Weights of a small mixture-of-experts language model, trained from scratch on English Wikipedia.
Training: a variant of SOAP for the experts, 5619 steps.
Below are experts of layer 9 (counted from 0) of a mixture-of-experts language model. Rows are named router (the router's row for the expert), gate (a neuron's input weights, with its number), up (a neuron's input weights, with its number) and show model dimensions 128-255. Each number is 500 + 25 x the weight over its row's rms, rounded and kept within 0 to 999. Numbers have three digits each.
Before each expert's rows: "mostly gets" lists some tokens that are sent to it at least half of the time. This comes from a sample of Wikipedia text that the model never trained on.

# expert 17
mostly gets: "–", " −", "Senior", " @", " .", " •"
router:502498517464516482476475509496519487481529482491435481486517500549487526465467496486514519503495505539506483496508505503475488505475473492552504513510454452493524508520514507491479530507495537552461496536487520486490507502505486531502480532469523494490535459504467498526492494496515558533487503546492477539502547481473488515499488516471479506528450452495479458512512496483471518492505
gate0:511493506549509515493550459484492473490514519490496501462507494481507509522515519490500529476536469506534479483493499520485507466512485489555542519477452513491477497528539473508468517511477497512503526506460515529488538518505472459478502529483450474501471498517521525513525475469465515508513446524461495491490536466489478470516494458530523471489489564474492517523477459549491485467536
up0:529511526476500509442504478496525486442517488483448532517479465535475518470534502489438481517527517479504506456464511520488512488515511493504500554498506503475508462503513484495502482499484492509492512507466521490540515486516473494525521484542513480513528485521501494480541508501499499484481465527491482489463461544537497484528524468486501509513498519492478516456450481498513516480506
gate1:474491482511501510509515505525490500486528481534467491519486485515505519473515512498526498510489493509495449542495451517462512536465524490476486513485487491507486506478516530492512509533464512509494490493494507489495499525502447501523499530449486527507501497521507477514555525497510514505498482486517480504586483468519464523458521497487489528490480530496450451496527505496518502468490
up1:473490548552506473482485440489505516555508486529538494463526530513488534531500480483512502488491540542499524496517479471480497479490503499488533466499472513477515480549518519473485484500499539495501469477509536522521481495518464457506533517468505503441503492490493512469557485540473499465497531502468508503485491526484529486458498520512517521461452503473519518481496489467491545490501
gate2:460510490457501481486527529484509476466489498489502518524470489453494509515510478465494454452507474512479486463503516499470489519493517512464481455529481450503533501529466488474509493500458489501515506519515494505529486554497500461523517499503553510516484488458494494449513498504511473509488517525513474514516483491475525519533475510538491499519463468528518493567492508531519535460487
up2:466494495478520507496514504506511543524465495449519484506506506544549464502494515518493520507499519509481513470516518487466535494539480529533496515516514474517508501501499559468525513479476455499473488488512503459492499500476487573520531521496489491501505481460509521502521465558527505484519494526504520462495483501507513491472537470448533575524485536496523509540543509475461518490476
gate3:465513553510502443494504473487511494516482509508487484465535522529448470456515509496519508493515515469446501488494528516451536486515494489480549510481494537500497498530513490546519513527525512501519515517491535505539504457456454523459532473515466497535518528477488440504485477505540475489493466524448480530478524464507488514441487472443459500549467526491506471502452510528495511535487
up3:541503536529482517502467548497499505474561503501489500509444517463469497513512464494545469514523515462502522451522490437482485501517512491518492456521497455529540455469441514529476449479507504497524479492499511504487453478505498466507500540503486506496485479515481495500494535516548512493461531536528486506523494496453527523471489487510509462494486485486491485526483510492509501552556
gate4:455537518486509531499553521476492472503538482509479529484541552498561515541507503493481537537489538490528492502501497568492451495527509512508542525460509465548511519466485462511514449506500521513515478501535483503486493499439511482504493493522521498501475482508491515489468465556471531502456471527524447483506553477460492510522473488486531478555520525485511541484465487518504485470498
up4:502507498504512533440495508493520486474522527545480511493443446537513499509457511483485491510460540447473466494471498538520452499485542457482478491509527471545538502465515501481491508503511506494527532453516495487517491527491481492508499510480555482450506524535504538495514502478471510461495490512527500498503543519499503483518466466467486503500523535533461532494500487511492471497481
gate5:539457481495510490481531514525500450515510498499467463515500463478466505474517509478513511503493511482471491531496513542526482501507485457505519470485486480478513499519494483501493517494513442519470512528510498460527502521509469524510514456500530454477503489465476487530505531485538524523507509518521504529517546491483511527507487506495463482444505534483567510538518443514490526535458
up5:483500536511526526541480505496458507500470509536486505503522514509526470494489477504513478451508516507498458516473495513523527499458472541511468468500502548555506486535528475472466523526456547516500504508451493512557510457464470424485531521504503519540514500525516517443506535491500507521522482513504516524463463526522545525479461504530501504530496489485436489524485500482516498569490
gate6:490510521535469479492488506506520501510537507462483503505487509455458506501491471529524485475472497496485492504488507515440465479448504471466488505519517498483480480533550503570567485524524528524498501526494532474483506478527482557510474459483485462483504506427489469516520498481510488438471495479503512526527477491515529527522516466536473505511484505479502509470515489459507516459520
up6:494446488534483504495483486539528500552527539460472477515510486504509495480548451532487488516506496526493507519493525450522521500474526475472531492482535495487533484487541486486504532491461469499489493504517487512493486499499470476506518494481445463492544482529473525499491494467498497492489529531470425506516530447509492470473495491519512478474483573512458480483520523542529485512500
gate7:490521480440484506484489507477502515488505529501509490511521522468529504467526475498507513491480515482491523518494469497498512478511462462498529505533552551527492502542541522491507525474512519519477499472467540487491523471533477502435489485472514460507530508507458476523517490507456500512474488519521475498508493453473491458486545557515544531515501514467513496465490484494504529447506
up7:525523488504452490452484501481500467551522494501476500533477498484511502510541497478495497497502507495506493515491504548452505460525516518539524528499480495461477519483505492520478491510496543512545469502527476502505472528503518492497492500531544516491473504505499491495497472455507489507475495503455448535431522522500505495495538494459466519509495516422500530503492482486517502478489
gate8:514545461526514509488485511506508558523499528529541526479481482473529534503515537512504487526504495505501482513496502502493429495460517552510493477472510509486496513492487500525452506508518512504486499503482490500539527457498512476458493481464481501466485420535496527542522482528517519523487533539467518494504486502509499516482465482517526448474546492503515483507526488502515495494474
up8:503497507502495526454516504471527493483476498440518495510508545530471473490478462478476515486473471475471494494513498526489520515457449472530510477526454493524453481474530505479464489466478458529512492521474518490464501502551476462496510483485498518508459509504487513513539515441502505490546521437548524452521476539478505532566535483496511507539518469528487493472509538466538493508504
gate9:526525534528493469515486515512513509483454539543507487559534483512478491547480541485444517482480541497518535439490484506514525534498478491522487519522447533476539484520511499508494489532524461512482491538468538485535522487508492489504496497526510540515524562488500448484508486461479518463503484472528487457473512505503579508447525518464482488491487471515516516513443500500481542500506
up9:551491481517476501554497499495486485508500559483486527530501499513489515519501488525492471466496492526468513436502536514514536534473517448496503474485502507455486520483476520538508515446487459509510516521517524477524487515488532495497479482512518530536467492521511509551531484466473497430510518478460468463500512507486506562504537449521531508477517495518496519536508499484488487493453
gate10:505507495499457479463496438507498459543501483497491477500508550489468495543488476522536553482499496510513501529510464504473456510522550494519510491487483479505524478479489465519448486510489502505521513490470527546479470481502465518504509496514522476472496497573500500505496522492496511482475515526500505500498489520459503513503511528501522490508505491477491499488483500469449532509481
up10:478478482535559504520529513468510523484485532566484500510496463509528499490527503518475452532524487491507488500526511477478498491501511512505530511461488500523478494459467530533496569456514509471479490529498471515519513541542504515524493512495475544496502503510484465550481530487559488495489545517503504480475464512488544523540496526483496557527500531529482498491515521482485488507476
gate11:506523528458553525545494489512468500511545513458472497536509519541495475476494501492513496487457450515514488491539468496482489470533475483514538489517489468527548505495474533529497467533463499466474514525484484492452488479483505503504482470495507492551491517493453490507474461510490538499492511457515535513543537519484507504538515511503513452489496497495499503498471507441500516462456
up11:513496483500528481513479498444529507492492480516521499515487530499511505505500479533499496538494461522463524481515498451539500520487543471487524523515477467497499526519476466567511507514434494512523535507486500463513548497495483508540496504528493512494498443448486489501557501472531500538498507484496521482508475492458488522519505483482448483470463465475510490539498486446525492442491
gate12:513479512455487524540520525456519516476484487471512501469534511534459552480528497532481446488520461501542466478496521494503448486503520513544531490518513520531528521518512478526518514476494506488504506497522492467516537454506509495487497506520461499536485489431505500503470485489503522509470541515511505512502462483476503545522525504489531504534507517543515501499483495496437479533508
up12:526507527497473501527479506449474502530542501501519485471479565475482515493491456525483454511465517483556509500482502506458501494471498528514445519495496541496515493507475502494474459557515567462503466550493471482491510501480445512530502521495464462492478471550485450494493494484509491497510483499515509465511482531482508511486515537519516483460470514526520495488504508535473522535512
gate13:525480506488533508509506520503451533504440517484491460490507492473415541511540527527467513467525508473483467523532489495487504501493501521513474514506479511507489560526536506538494500537516478532464492510480467477537505477490518544492497472528438474508483498466518465463509530534501504510450472513500470503490484524490485505509528528500476480495476473485468488506484504525516492483504
up13:512477521511474553512519527513511496493488563483514511491460504479527470496519483515518502489463523525506530541503548508527515493513484460463500494473491491494500478516501529515508472555516487496532443493513488510514495548486512530496512483454513533527444515508528523517489495521480466469484522476481513480484506514457538500555471451522462484484528549525504540509535525453522486489525
gate14:516496502527506464513475466509534504519462496497511416515497447493531509501452494493523531492462481500460495481495529478496504458410505483479527498496493524496524479509500499512495468475474530488506475531505489487495491482509526433434501506526505501524485491515529460509538481515518546500501498532507474493507469505504507484491496537493478538503469473502517456494496465492474486453489
up14:529495482499464515544532518465500503477502503505525520479516521516478486481508512481493526523496479450495533490528503498505457547490479478503480490507504456520496525501491449498498525538499476503515486527509502463496482500487465466469501516490504483536472493501476464493523543454486497487516500466443530518566501455472519502512531531510503542474519481498538485498478492506500483499471
gate15:501500506547455508501517512526499517535490436501507511503459484468519504510453512480526518499463474486500481481501503501499471491485495510575516507518501463541505517492529593489479550506525500498482531495519453493524472480510490503483510502506505477487533516476526506531507474481553524505478491536525532498527490537480532504523510466472464508544504481503459518498476488528532564495462
up15:463490491473532461518495530481472442519515475512452558508486518467481506454431506503500485511510490537518487567476496517495527495507512535462507469441471518484497478561501487498492505500498514521466543527478493489493521505533508490494456513514476505511509487517523520512474517507534534478478506510507528572519470515480470492516483490505486522536482475492468503504471473521475531523527
gate16:463469465494484513512488510500534517541450487513490477503476516508460481427443507501504512492531501501505489503477487467499480521472464487506514524526456475522498514480526470499495472531475499502479492504503509532523503503460484506515450473492489473553495452523459493497510501481483512510523502493492474517510490454466526509502482498483507541492510517512523479539497473505500487483438
up16:490476503503484502551486510496491494495502524506569534487527512497514489559543520483482507485484494503513535473483497479492498472562516523508511531486515511486469470520466491480505487507435519470529468495521462450484530467492511502508518533547495503465462509494470536488496532521492514505469502529462489461508480501535463502459517521499487505523501538483511490508484470504535497491509

# expert 10
mostly gets: " was", " is", " are", " were", " has", " have"
router:474520513518487504505499509534456525541472512490530515474495494510465463508457530522517464488498512538504532468544518485525496475519494542512535468484489545461495545502476491512510513495489479458496534466521508508494532504461532477498533521511496493534489467438444534510475463512535522457525515456502455490468430447552538523486491467522479511500422525502467459495526450509534498471492
gate0:505518554496482503526500489481495534497475516545514475495485520481479466529487514497493487466527517525501525447483500479466465467488471505455494507505482521496517489527496488498448500482539471499544520516511515513534529552513493464499503529532492472536498444496534522474494485495501537505492478510502503507449491481506513533506514488495452524477511463536491530494513518517514460514512
up0:470531482548478454489542474503516501499478512484509536461464494474460477523485468508510493536535514496463463483489515580497516533506498511510516504505472478507543516493456475495451484505487501514537505526490492533477482484538552505486542501486517498469484496476449479480552459494478519490497498523495490511524494517552488490503472481474543465468516462507492537516506503481461475490496
gate1:512539489465503472528500518506545514528501512484474499505514500458479511457491504491518530546513508526490531548514545462479481503520531486498527505514501523478503463478534482509535441506477481469505484494517500505496503496495491505541511504461487494525500462547469500526486471506515505458544548545556519480493481491501500459566474510492515536474492495463520513519511483477494529513475
up1:506539485500470549469490497512486484478513488478485487492527528490466452477511466545458488477478483542506475457501513452475521519533499475521464481505464517492520485505499544514506449526554471520487497495496488530526463528495485506508529485501516500477472507467474475507536496515512476560465486531505530541524497511520495523511478504494518521473480470473485504474512493509503498526478
gate2:492487502467462508500517476491513474505508492493489481446457492481517476502506481487496487507489487485509476529469458528507442514442536538481472463502498534474495480538484507496467463563509505517466481536489521506502534502473519503510517540497519482489489542466494520480486557532534522499501496480511518471473512474504525513478502506504517505467543487506488496502517508518472520485518
up2:511516486525492495511518488492502473524519467496488518491434471484500422520529489508505472512486498508475545473516561511475478490470522565518496456483475532478536500479488477479498480512497498513485506497485471531546497536504546494507517489504504507511524475523492525535521542516477486527504491524513522470540510527551467507517470445526476521521520527426502493492535507492505511562521
gate3:521515499495509491494507480555505485500546434554500516516554466457508502552538488500518455499492515490501530485504517510527529480507494477503489489535492473502507493483479504511475490488477481514500530500498477522493506472541545514516484413520549472519481488504545503512473491494470470504540508517494489524469526482503543539511550487450516463512547507555538474510488397487484454476504
up3:514501486505529542518546526458469544456503494468520518458513465481483465487517481512457504462468506532531471515508478485538472488542484473480493456481516522491471472519482487522473519470481492516488467509483480475501497484499517496445513506508484523506471466491496494536476510523486491504533462473493508497500491477495482492499511499482502498498467529526499550477487497475480479499495
gate4:512523491504453539493492502493503493492511473448525467498500488492479481500497508501496512507493487508568526445546511510493500548485495537505559483497505528518453525468525525522520460493495485531493528464480508472540494480474503480460547506493461533533504538480475462503523511489533484509515512492530513451555469524525484463510498479502490522531457513522463505481496470499481489500537
up4:477519510519526513548501533539515503463491476496478537514489521490491495529529480544525474491478525504507548508462536512473493475521481472519522502492488517535514472451472532505479515511489499476525507447522466511496497493515522518457501524532488495519525512536540506494527499485537497478480482511515496462527503499477447505521533477518472485477518471486445495530484500510468490471489
gate5:525465479520505546514479512465490500510460515532460528493463499515528482483478485491496439509507465534492499542510511489498491491513478519510493479497559454492495473504488541497512452482519518518488462509505537486495479510478497482500509472530508531503442489428508509523506495516512462500495498493441496541534463479501549511517503471472517463510496488497518508467511498511500473442529
up5:534503497475506501489527479517491512540534483504517444487515471466504496519561521506510497501496508457498519523461465483495486480540515515491485492534508538460476535484482486524479480499506495450526505517504506458505517503504491500485507496517514493526488460503516520501485463490505453485501493556477493485495478485469477476579524513484495535542483522538508505518437513501462493495475
gate6:495529530558494489490505505435448515520455522478497482509535478502474456470522474503490513476527493502508496466473459492503461436512520487466538496518497493481477529509485489489485499472479533517493511535471517505511541497519526494490528462455518467519490505450490545502507502524518508469472522510507507488485485477513510487480465494511497520448487511482479510495493509465516486513514
up6:568526469496534487507485514502527492529487521554501533503516445518532491506485482461507502516500461503456498472516480469510490501518526494484539480534517484502497515548525530483515505451503464501495506482515490429515469529494489522509536478500501493528507515510546481513492467522517456539529482496442496431505475490528535514500500484515499542518492516517478461553538508493484496488507
gate7:482478513538486510462511532482479501531523492455543506524513467436531493489476520509482523472545481478497488478520479515471473477496501529504479503462501537524515483497505499449504558525484513428484520509509535482569521495498484505503477493536467512489527480529485513496530472486466485517579524549526497468503440527530501472511449553514519459484474473555469529485486492497510475500528
up7:535496474531469438512495483473478517563475488500517505513491495480490478498519531491562498480493501481512494467492486522493490472519484527479500517493479499497512499507499532529518508484463497465476512525472504571487503483537489562516467482484542507537520476511493474479480546510474494459509523515526526482499497499521488452494468492499509542526507501509482509496461500505517519534498
gate8:507487510488525502478466522478511468495503489492505514507531523493504516499501470503490554498470467493537493498515471470515512514453524524500470515485492505500500497518505514478516490507507488540471494539533531489506507515529536520504441519508472493507521553532478504480506512485488502524501502503514534484515482515535525521542511467465479537491515454470482493492547441516505533533450
up8:462471473490462489541501530506445491526470491489547533463535476496536435512504498537493487508525529525500498463513531469449533527504494460498549483485506577474531489461495509530474466480474529484463498510460482453527517499520518498506557471506494520470518505467503515515484475506497478486498496489446430537509485492480499470499476533543497531524499525494479507529501511468488476522537
gate9:461470505502490478553478504490496522536462488487518516457476511499520518470484554480481494541492475477518535509525513535524491503533475478501506495497513473516493482512500463510529500475513500481497475485489524491468484484513454519500500544484501533526483494458494519481492556472498497514521506446500479517474451473494448504489504479490508530470530535530496539454494485482481515479513
up9:526494523502521508526489510486475521508469557488481535490461502460552485519491514494487513490474504449540491517546535493488510505491530484443526474493522437510495488478503493517521474480491522464471486519485469482517506514541525530515491498506523527526489502466490510494513509497531465501524540492490521526457527485449549548478493522527566502486540485501494532457541499482496481461513
gate10:496508512461499492520458498453490487503446481481514470485475496496506543484492545487523475499524489511474529430476513485528491464513482492489512525476446513443512516496524472465433502481540482496536526498538503476495488522546507493481557531468536469472497485497501518509504484512523510491501504508485531512486496525555503487506528491497485482466537476476474530463537475521497533537527
up10:512476504514467476518555533514502478543534486552526508475491503484527498475507457477513511524499484491516489504510479505440506510525483501497521481501530555464526489522513479491489522441496488506577541517473450489515535500498459505514542497486505535496520546531491490486457508468498518519456469496535447506549521434509527516516485512442497500471517463479527460503508473501519529477524
gate11:466473522490526479501464487476503457503518497436485517489490472455529479506520477479491478467465529467533486509521529483474479529510531536527520454464512499500541492551492484513565486505489472473473520483486493489474511506512497465507498500509536492455496482482471528456505516512457475485538483486497450474492537493499544465488484486489482504562505496515507505484502452514495452485549
up11:527485451524475444499519527507458518494532520498500521506515497435512583463505481480508502469499499492493503521507497491513480523478461491469501496501502537450484457515500458523508511496473508504485472474507509504522504486456477453501541492476475535477565492509473480499509496494500468529488522519519489509530503453491512502487533512497473482498515506497516545460494481496514500488499
gate12:528513511463482511459541490475507473483506519515524484481462515508478509480505464514491469507483491493523483497498540494557487482510495494521456495490558503517498526535512490479488528478490503520488501515538509506494528506477522485475520502465507456517464487494491496485499501542523500474496466521476473492491490454497508548491487484505509456476513478422467556488489519485526547495530
up12:450495503505526485488494484501529520508501490503496487486503470546500489506499502494482505503507486469542520504507514493500444507426530482555494518534545507523493528474496508503461512483501503505495493485498481509456496459478479496475480557471509488493502452524500547483506520449474495502489460520464495524509500506450470480504496533567520510508502501495496504487517516481490524532503
gate13:446500508510458523529522524490523539465514495509503494475510481413526486495509505520478476510523512494514520496460531488492491474474475443477485531515481542420525488506477492557495535477496464500485487488510476508485526520495532540487448495510521488515525511497498526561509512484545480496554495521525473502487526486467490533509475548465477498494493498518480478467466520498483506491495
up13:492530521485529509464507459548514552521528524556525519540503492466510531535508535510502513478523462466494514528495467500526508495482524500492520495485491475515454509509503512499500526508536498487473492514535522512470471473513545476525499490447514530467433541485522460495479502479481489500476498516481499431502489506515512486483520482457485479484546504520486501518495499517471506515483
gate14:446521498527477541443482508499480532513485503502482469495504493487495496494514510463477454531492499515498490481526505517537498564515481487477512470502498486460520521506526514514445455515476556498545512423495489486491478492499558500444486484498513532535485495493503471447469512531526500480498514433508514502503485506493542488476487514552554507517469524467478510472502491516514516517482
up14:532564491483534538479500479476500526470513490498495492456488513478497509497511523529528526497487462503468490547471528502460500508492483513509528535523497518485463531517489495495484524455511473448492463486456478473537471508470495519528521526507517525474500524488488465493469502492454492541485490473518478472526475516494477496488499565482515547503492525476469518489489504466414500480440
gate15:489501523503459527501476516499499478506489537508497465502497517508497498456514487471525484495474464497540455511496470498539463461533500530537489487535487488484486497504496504577491501491489476523465499472524543528502485482482485495506514521555542524518486465477461502538471537535448476505539499470532513484492508478486507548539509485517459525539470561481484485507442485447506514506483
up15:481488506508522488496484503527476504498468496507512498488470510502533516496493501445480520506445499528546504515525495540521513472493521521561479467491456532482538516493521483511484526456472502457481494471511545507493498475506495544485488527538501491542504476470443514507456496521496482479522498547477470464482472444530464500548461512488512496480521564525512507483479447489441502483527
gate16:538481492506494490477535498472498490559486483568468491500473482515466467458508515471520496488489518507519546485456466416519495519514471515483484552472502478511490476506514476524522509557535545520474472518511547531473558512462501520506469516518510532531495480510500488465494548507492504491481482528539483483522545495532537524472521475458448501484485492471510524530498495488553538504492
up16:458522484503487470494497481496486503467495486482457543490484500512495495527481514462512504474495493530490487452539493555508476544467499454483500496505505471461436466466516445513496531455480523530542449518481498519515510496515530480495504492501462528484475489522539506478516524477468545498502524489509518562476491507547503497487498473544489516457458497489440498502484524511465466473463

# expert 13
mostly gets: " these", " various", " some", " These", " many", "Scientific"
router:512476522500524512539503499500488546524518490491492529517498483491514525505523470522460475493516490480458518492464521582465518440498512520462488495505505511511489492474469511449482534492521520502464507487545470459477544508530520484481526503484474494504478505537547540500509504498522502487494467526472475517492491501503486475548461489503537505504534499526532461495502506511484505517495
gate0:463476492546473482474513513494467519471477519496525486556513477497531484530518529475526493496499495444504501489517475505503515402534476444486562483504551499493548512461520538455517497521499501497480449516523500508500511556457515472551511485529496474497461470480493476463469518475471504515512557472514485518534533480492501502518467498496500531495486544508499462482506475566525510504528
up0:493487474492495498489483523520522492509487484489499502455515506460518480505530503522506474464498531501483524525519470507476548480512555566491490454489537499476489490478523519490478536486500469499502474525487543486495430512457511569522532532488509527508439508480528508542510455516524493499519496479520482526521504493468482481506521493502497516474522525513495508524477477515456481465497
gate1:484469539505497498545477501491549459527529533517490475469491491497491494516462507539494510488527512491505531529486501469444511482477517515492516511471501506526505517503463534466491496492486470564486518509508421526530464503472494484508516488519489514506495455502500485512499476460492489540509469551527489462504462510466463510484489507535501500488477490519500481489473484516492477530483
up1:484478505536483544473451502536556480536478485458487520508516487512496539542452499549487467502531490489481505506496481501518479525503487455507488467524491455481491459507480489432514527497481510474500483482497526512506512478470481500490493523505509519440522473501505533521455491489520507463563515498483566485475498496488472462529504485448467541472503470504484525479525490488509506514457
gate2:538428480490506461521465486503495453548467488506514467546511487480493483456513504484496485547503509518489504488476496544471490440467532518507461480463504514488522492475510495500472473483481495509484507504509538549471512468494510495480489500504449489483490464500505506525523511530490500489509494550576504494514490492480491485493468514444486508532544497505482480515497523600494474550522
up2:497495533462533491519484520522507545507491478474489491517504478471460525560508516511455526532500511565508523471487490483475525502493532503467527481494471489526503481488538496481464536562506498580472515513464494497491489485495506508467510517514459448530538485490493495551519467489521472493543492492514493512510491509528545497466483525494482550486460554506537502463468511544509487545501
gate3:489504484496508483514451516471510505525503487561480470482507514471523488501492494488469454515523518460470486522533504495480506538484504481462478464511507546462479495534521454495507519497512463503516507489489501493486524462525483469486458542506536501474427487527498518493477496522499508520503497485475489483499516499542501514513468522490492473467535543530510491496489491492511470482516
up3:481486470501526465469524513531503549519484482507498492513558518562514464454515511504478514481498471552494516468501480525491520506479492485519494522527483485536462529519470500487491504530479520463544504543508550509498487500492484507486500477499503517517503494476472469465502512529517524489504484439523543533544519489471453550532547507487491524508550512514541513543489515516517474527518
gate4:509497485518459521515442528496507488510471519491501502504512517496556504500520476486490473489477530539509463489458447532502485499502581435497509517514504511483506534520498527492498522483500494468464496485490522472504539538537444500526472478488512489518494461488520518493476500474528504515467506505483484522542524478484499517532493500472530486471464489493483469534520507483507524501502
up4:520496461514499518494448526472492525511512472514514509524535521511507476499473464516486485496506523524494506451471511474523461486501484451458527505508469546470523564498514521509535519468469495484530512510492528493454521504536528519553489537508498495522445567501522475487481537467490498529519471512550506513523493494541518454494487443496513532522487463517515509470490448460513444505475
gate5:501539494483472488485519486483492486507548500481516524531509506535528535463506512561495518502481491510515533483447495516521473468479474496466488496504538495451499473514507478456504500532531516497511512486546467530485515496498494528501508496468491516525505484502500489492499524502492502495509504520457481519502504511508487486450486516496528462531489493478506528536523497471528516485505
up5:503507450516511477511525494531527499523476537495476482501547503461488463513529489499499501441501462486501519495547433502461484520444547500468465517494485516552514490524533525527483502507536493498485528500493558535487508512462506499476532483512522468527484531475496486461501559494495483464534465485482473488530499505486509493503515466499495468489484559524478474468491517505533500482493
gate6:503525464487475511499464545466473476518495493482499484542452562486446492497500510498451463499530461476494478489522461479504515483488474534516462472491486496533508500507484501486467486533515537519492484522429492467532504491495499507471496494536510512486463519544475485490464479494515495519509489482477506478503509534510502493506479463497493504490586472508531494495521523493505463506473
up6:488512497505508527490494505522468494533532562471517488533480467482475505524457530478509521486469509527477497450544478500495494509505550487460508485489489482560495490511477452496499545519464475487508499472505495552465489477476474498535487520518502495504496485526522502493477492468545502517433545487467485498491485520534492524507489492496473479492462539470537514485489527496524469522481
gate7:569545539474496520533456528512458476480523478466520508497471477512486511487510489491476512513517518487562512493492490487490524477509522524469548494477472508524445490561480483437538496500495537465517504493486503506479491547519487476497527547544449489505543505496522483501508474531512490546530478515484488505476521503498545526516537498485487520473530497476533503521459521458452482460496
up7:472521492497480495481530475508540519501473511517459476526495502537520500537463534497496462493506504481483510495540528487484483483488488466505496479477526479507435513466465484455549470491503479499491543512504552461461498533437483484515458513557501515514518539480499493475480506473476525483509514485474480498491423466457459488547474521511464493509523461523486530520484500469451501447506
gate8:528467500469505490501514508497523496524522540552491541494455477483513483498499463488508522498518470450497499542507499482507480511490487514508492507555499495525507519498528509515492502511536512540505535496485506460478511532496516553509519508520487465539521504499481491461486564443494499509495498533504481531502511494508495480509517497533516431510500480462519492470496533504501504489557
up8:548479496520521533516494503481497490505517465455529520486507469459512495523531469525491499459504491502555479509490515512479467516476444541459517524496481464520469487506484500457476478527472502528495496523459487521546518503472538482474464495537486480505468536494496487514527542511511459456509519507497508511498494540510499469532518529465513528507515496493535481494500508533528495486501
gate9:507510520466495518492487516446503505545512512507504520493508488465481480508504519527507453523514532483480504459510491519521528553483547496463506516514502463487493538488462478478513525506541486497510550532502517483500496485527528485478507499480487497470484520540491515476510520522490424560526501504486478536536481492506451496506484465471491524502507512529514494467493458505502462505511
up9:481525512483470520524477502529530443511471485502508476479478506531493472497497511503500455466498563518516459511474484524537492497512504507478502465504500515500510503513477519482512467499518513503492457534462491460535486491488467552540485507526491452522551492485523486503517498556495484495479465506493503492518508508497489488491477495461512534503490555477470572513513488486504486500509
gate10:497477469496544510528465457518485510549495471442466504476523481455509511520511484490506510533505511501509529518529547548498514499508491483476497500512531496453514496552466480531504474456517511479447529445526504526482472527505501455524480508489450492530488517503536501488464490528486493512544469507478462520500499521463499499512505514505468510482565535484551477472531500546528490556515
up10:499494519482506509523546503528501521513516530511518485513498538543503470469517545576507474499458521527502492507509494535503472479569533461561496539534489472510528518505486532491506493497518458485452493508463484476491543517505504538489490540494515502525479509561511482520512433482516514526481537492517523524510476502491536509471534495481508483466520481464468449501502515531522491450481
gate11:495504490520458472540511475487506541497483537481506563500476499504477475513508521476494520502531512525485496501529462487488501505503506533520449494542509531488529458480474493462488510516476497540520483498509454521473494474446478484497496520499513456497498513529498444513514525478526519494498457518508519513530536503472495488449459488488539504457536495523535469475540493491495518509520
up11:544502529473506461474475481468520526530472505509466490564507529496503490505521499494526467523499527512530465508517493481480510531499451470524434504483483536487485511525503477494529519507492450524550496467483531472488529463515470528518508509521450473531476506495473510475498544498509535518497521481505444509493496496499535516504507509512484509511494499478495515510528482462478460509499
gate12:514512500503481469481520495513516516507543543489517485509552468524502514515497570492528520476525540522508493521486506482508519489580544512498538500496509475502502502497516489492514466522563506512549517530500499513473450529498502469479475504542506489513515518510475461540504543510539455510504520538502486499553501520509511502512479517470474489497537545538530494513463456513518491489485
up12:461487504527527479563474466548503432529531484473491456512469491540505471506475464559468502503485479482519501468490491490526531514465486461548513520489497507516503505508506475474522527507492508529530465468516490533486485496513531486502520500503525504491480525496473505484480508509484499500510527512523429520500470495496458483516476509545497541509481486485492492501517547561508486570510
gate13:468500477514505494491489505470515514509535509528517512490523474476573499559532475497421484490482508511537488478478540540495506533518468506484490473507424505462501520507519479523504524459518505468466504503495486483502490512503479500504504465504526540483475457514529527504487512554484470524529462515464493473498493494477521507511460535479509524497562513489501503506487481508549461504499
up13:510475524498500535485559491483487453504508494469555469533517470479473485501466503490515467538465515506513457497507524464478477484526512504485521511506471474450498518510516497530523554513496535547554522510481496519507522489459485523491519494531479450520501482506496464495489476521514503474500524516558518474503504491468498542441546470473507539499517483493530477512514477499483480508504
gate14:483490498539530516510540486477480535493496479538509496532499465522455538517498468507513511498478493455492510518465492491522491539518524497561513514516508546461524515474536516488516487523518521506478454481545506486470457483497492506484511501513541516533559521532463493465496517461493538506500474476538517489503508486515457491469552489479542497552534495551487490513515534500519521513534
up14:502504452478483552548482492548511469518502547523485492536518523502497466548466547489488509516493499507479448509528488557484479480478496528474493498439505503508482505498511508506487514482498497507517514520495457495505484526518456490507491538480510521483465507498506463451527535533496474460489490514444516519540487510525465535529454523469480489532541459468506516491520487490517484499466
gate15:479505549514540495461514502544463494521510469506507489562489501495503478486507472560456512496500449474516524475472519464501484498463494509524485518489535532489536471526522466481500483497534487545530488454528502538469496428515516494500492461519461500537489481509521506509476516511514450488499480501517500504542508491472515482442502525524524500526504526527496513496502501499483475523506
up15:507519519533505522495504452501517470527521539531479518492471432546538483475492461488513514498487550466536472507533489489442481511498489510481498505489479499474486536453528502483521503525498537499476518492447475505507492536492491498490505491507486491472459489468506505467457499505517521516517481513493525518524494515457476542497544475474521509525457501465498576491481490541464514509452
gate16:483443491514467515494539489525493513459478547492513509498497502523528515507472499524452493532507512487520479505455449528515525448544513517461541475430491482526485508516492474475517535522501486504511500492540484508450518482472479502522475493507546498545486513504510498498534475499512531450459493485533501496520467525494494507503479470506504509529527496501507475518503520503460509501482
up16:479487510506476507528534547490488489484480490511500487496498463484515465486534493493503488498492464518547483530522516481475474538513469463485531505490508499489544522487542491502494498460436521454483506503488506484512493497497491517471518492557514524506471522496511535519504515497498478475506495498535462511496471550502541507499557472481517491490502495511483489498515505461500504470508